python train.py --n_layer=8 --d_model=640 --n_experts=24 --experts_per_token=3 --d_expert=512 --d_shared_expert=0 --activation="squared_relu" --moe_layers=[0, 1, 2, 3, 4, 5, 6, 7] --router_score="softmax" --normalize_top_k=false --routed_scale=1.0 --balance_loss=0.0114 --balance_bias=false --router_cosine_scale=14.0 --n_groups=8 --groups_per_token=3 --init_std_router=0.00666 --lr_router=0.000458 --n_head=10 --n_kv_head=10 --head_dim=64 --vocab_size=32768 --norm="rmsnorm" --norm_place="pre" --norm_eps=1e-05 --positions="rope" --rope_base=62400.0 --rope_fraction=1.0 --qk_norm=true --attn_scale=0.189 --tie_embeddings=false --parallel_block=false --extras=["capped logits"] --init="uniform" --init_std_qkv=0.0139 --init_std_o=0.00347 --init_std_up=0.0139 --init_std_down=0.00173 --optimizer="muon_variant" --lr=0.0109 --lr_mult_o=0.741 --lr_mult_down=1.5 --beta1=0.95 --lr_head=0.00539 --grad_clip=1.0 --warmup_steps=50 --schedule="wsd" --decay_fraction=0.812 --decay_shape="linear" --final_lr_fraction=0.02 --batch_tokens=[65536, 131072] --seq_len=384 --doc_mask=true --train_tokens=1423000000 --steps=14950 --dataset="wikipedia_en"
Below are experts of layer 5 (counted from 0) of a mixture-of-experts language model. Rows are named router (the router's row for the expert) and show model dimensions 480-519. Each number is 50 + 15 x the weight over its row's rms, rounded and kept within 0 to 99.
After each expert's rows: "mostly gets" lists some tokens that are sent to it at least half of the time. This comes from a sample of Wikipedia text that the model never trained on.

# expert 18
router:45 32 61 44 56 66 40 48 43 53 33 61 61 48 18 50 57 32 21 54 28 40 61 54 43 32 16 53 28 37 40 72 61 68 55 44 61 93 78 54
mostly gets: " more", "born", " addition", " India", " Coast", " Australia"

# expert 21
router:39 43 68 30 64 71 37 55 28 48 38 51 58 55 55 49 32 42 45 22 47 33 58 46 58 26 49 65 35 32 48 50 66 77 47 34 67 81 50 42
mostly gets: "35", " km", "44", "50", " mm", "32"

# expert 19
router:73 39 53 10 58 78 38 51 46 61 68 52 38 15 49 39 58 28 23 42 37 37 67 38 28 40 63 44 47 45 40 42 61 56 22 49 39 62 49 39
mostly gets: ":", " such", "):", "′", ":\n", " titled"

# expert 3
router:24 24 65 46 72 56 37 68 20 45 26 74 66 38 32 56 56 18 36 58 41 34 68 43 51 41 35 40 54 48 48 86 61 63 47 40 43 68 70 42
mostly gets: " have", " there", " had", " did", " what", " However"

# expert 5
router:71 37 45 34 58 35 67 54 46 56 37 50 52 51 50 61 47 32 46 45 37 52 57 29 48 51 40 68 52 75 50 68 49 31 64 44 57 79 66 54
mostly gets: " album", " song", " Label", " music", "Scientific", " Release"

# expert 8
router:43 35 74 57 67 55 43 49 28 60 56 79 31 49 33 31 48 41 37 77 53 37 37 33 61 39 39 55 50 36 43 78 70 51 38 44 22 63 89 53
mostly gets: " and", " or", " but", " &", " while", " However"

# expert 15
router:17 56 55 35 65 53 41 75 47 50 14 48 57 48 25 68 52 20 44 32 39 39 52 52 52 54 53 47 69 50 36 46 58 40 38 46 29 62 78 49
mostly gets: " Votes", " Coordinates", " UTC", " Preceded", " Candidate", "SI"

# expert 14
router:71 19 58 35 60 52 44 71 43 57 42 64 27 42 76 31 59 23 45 62 43 52 56 31 53 50 47 54 60 42 25 87 77 62 66 48 31 44 67 49
mostly gets: " Apps", " ·", " −", " won", " footballer", " winning"

# expert 4
router:45 63 64 32 66 46 53 51 50 43 23 44 58 54 50 46 73 29 46 45 41 55 52 45 39 51 26 52 43 43 41 53 56 58 37 42 51 82 52 45
mostly gets: " =\n\n", " ±%", " FW", " Turnout", ";\n\n", " Votes"

# expert 17
router:58 45 64 25 66 72 55 66 07 41 27 37 57 42 50 52 53 56 48 63 64 22 48 43 49 38 47 38 48 38 47 52 55 72 59 55 41 58 44 19
mostly gets: " century", " how", "–present", " Phylum", "idae", " Animalia"

# expert 10
router:22 20 53 51 51 73 23 61 36 45 38 69 63 26 53 59 61 44 34 40 48 44 64 45 64 16 33 36 52 42 51 81 57 75 55 28 60 83 79 43
mostly gets: " water", " disease", " food", "osis", " touchdown", " fish"

# expert 20
router:37 45 45 42 55 71 19 33 48 79 37 58 64 31 54 42 72 24 33 69 52 58 54 32 35 18 43 53 46 44 57 49 88 52 40 43 57 66 69 47
mostly gets: " Smith", "kar", " Singh", "ová", " Jones", " Williams"

# expert 16
router:58 16 44 27 78 47 43 65 19 46 42 56 42 51 34 66 51 15 07 34 46 39 56 51 39 51 65 70 50 63 33 44 50 57 84 46 27 69 54 38
mostly gets: "″N", " —;", " LINEAR", "Scientific", " |", " basketball"

# expert 11
router:49 43 64 32 47 68 59 64 46 87 59 65 55 43 52 52 33 41 44 44 47 57 58 60 42 32 26 36 64 38 12 60 94 57 40 36 58 59 77 38
mostly gets: " Siege", " Theatre", " Love", " Festival", " Times", "endment"

# expert 1
router:75 45 72 57 52 63 21 76 34 39 36 41 41 31 27 48 70 34 61 43 39 48 21 39 37 26 40 41 49 44 61 57 54 82 51 35 30 82 43 40
mostly gets: ")\n", ".\n", "\n", ";\n", "+", "_{"

# expert 0
router:39 16 50 57 66 45 64 58 26 54 55 59 61 36 42 63 73 19 43 58 75 40 61 46 48 44 26 50 79 58 60 39 64 54 59 43 63 59 76 45
mostly gets: " Siege", " Labour", " military", " Army", " government", " List"

# expert 2
router:23 51 55 41 51 61 25 42 36 61 52 53 75 50 30 71 43 45 44 33 49 54 44 37 45 51 58 50 65 41 55 57 50 62 52 53 64 60 61 20
mostly gets: "See", " located", " Coordinates", " JPL", "°N", " village"

# expert 7
router:31 66 82 33 67 61 52 48 46 49 29 76 42 42 37 40 66 31 39 61 52 51 69 38 50 45 22 55 67 61 44 85 50 65 42 48 42 69 46 45
mostly gets: " |\n", " may", " there", " could", " can", " should"

# expert 13
router:69 53 73 49 70 67 37 35 45 53 55 78 48 21 38 39 61 48 26 54 56 61 70 38 49 26 37 44 60 47 36 55 49 49 28 50 33 80 70 47
mostly gets: " his", " her", " their", "The", " The", " His"

# expert 12
router:42 47 31 00 58 50 53 77 54 60 48 57 84 47 38 49 66 42 27 24 46 50 61 45 59 58 58 55 38 51 16 48 62 72 63 70 42 70 77 58
mostly gets: " Championship", " Racing", " ●", " Challenger", " Chevrolet", " Motorsports"

# expert 6
router:50 39 59 65 64 76 56 56 22 42 38 62 54 25 69 37 47 03 68 45 66 56 53 34 26 51 31 45 73 36 57 48 45 77 66 35 60 62 74 39
mostly gets: " President", " Minister", " president", " professor", " Governor", " politician"

# expert 9
router:51 40 56 38 62 49 40 53 41 43 59 63 60 31 41 56 65 28 14 67 61 35 65 41 41 35 49 44 72 32 47 61 56 54 23 37 46 68 93 40
mostly gets: " one", " another", " an", " a", " This", " this"

# expert 22
router:65 28 66 57 56 72 62 79 55 61 64 65 35 48 63 50 39 38 46 48 51 51 64 37 37 43 31 59 52 42 38 51 51 82 42 38 55 64 63 33
mostly gets: ").", ".\n\n", "\".", ".", ").\n\n", " ."

# expert 23
router:38 55 71 12 64 52 47 59 35 71 44 68 36 37 38 49 57 46 43 66 53 22 61 40 31 53 33 62 54 47 63 75 57 48 54 51 47 49 63 57
mostly gets: "|", " from", " became", " against", " called", " named"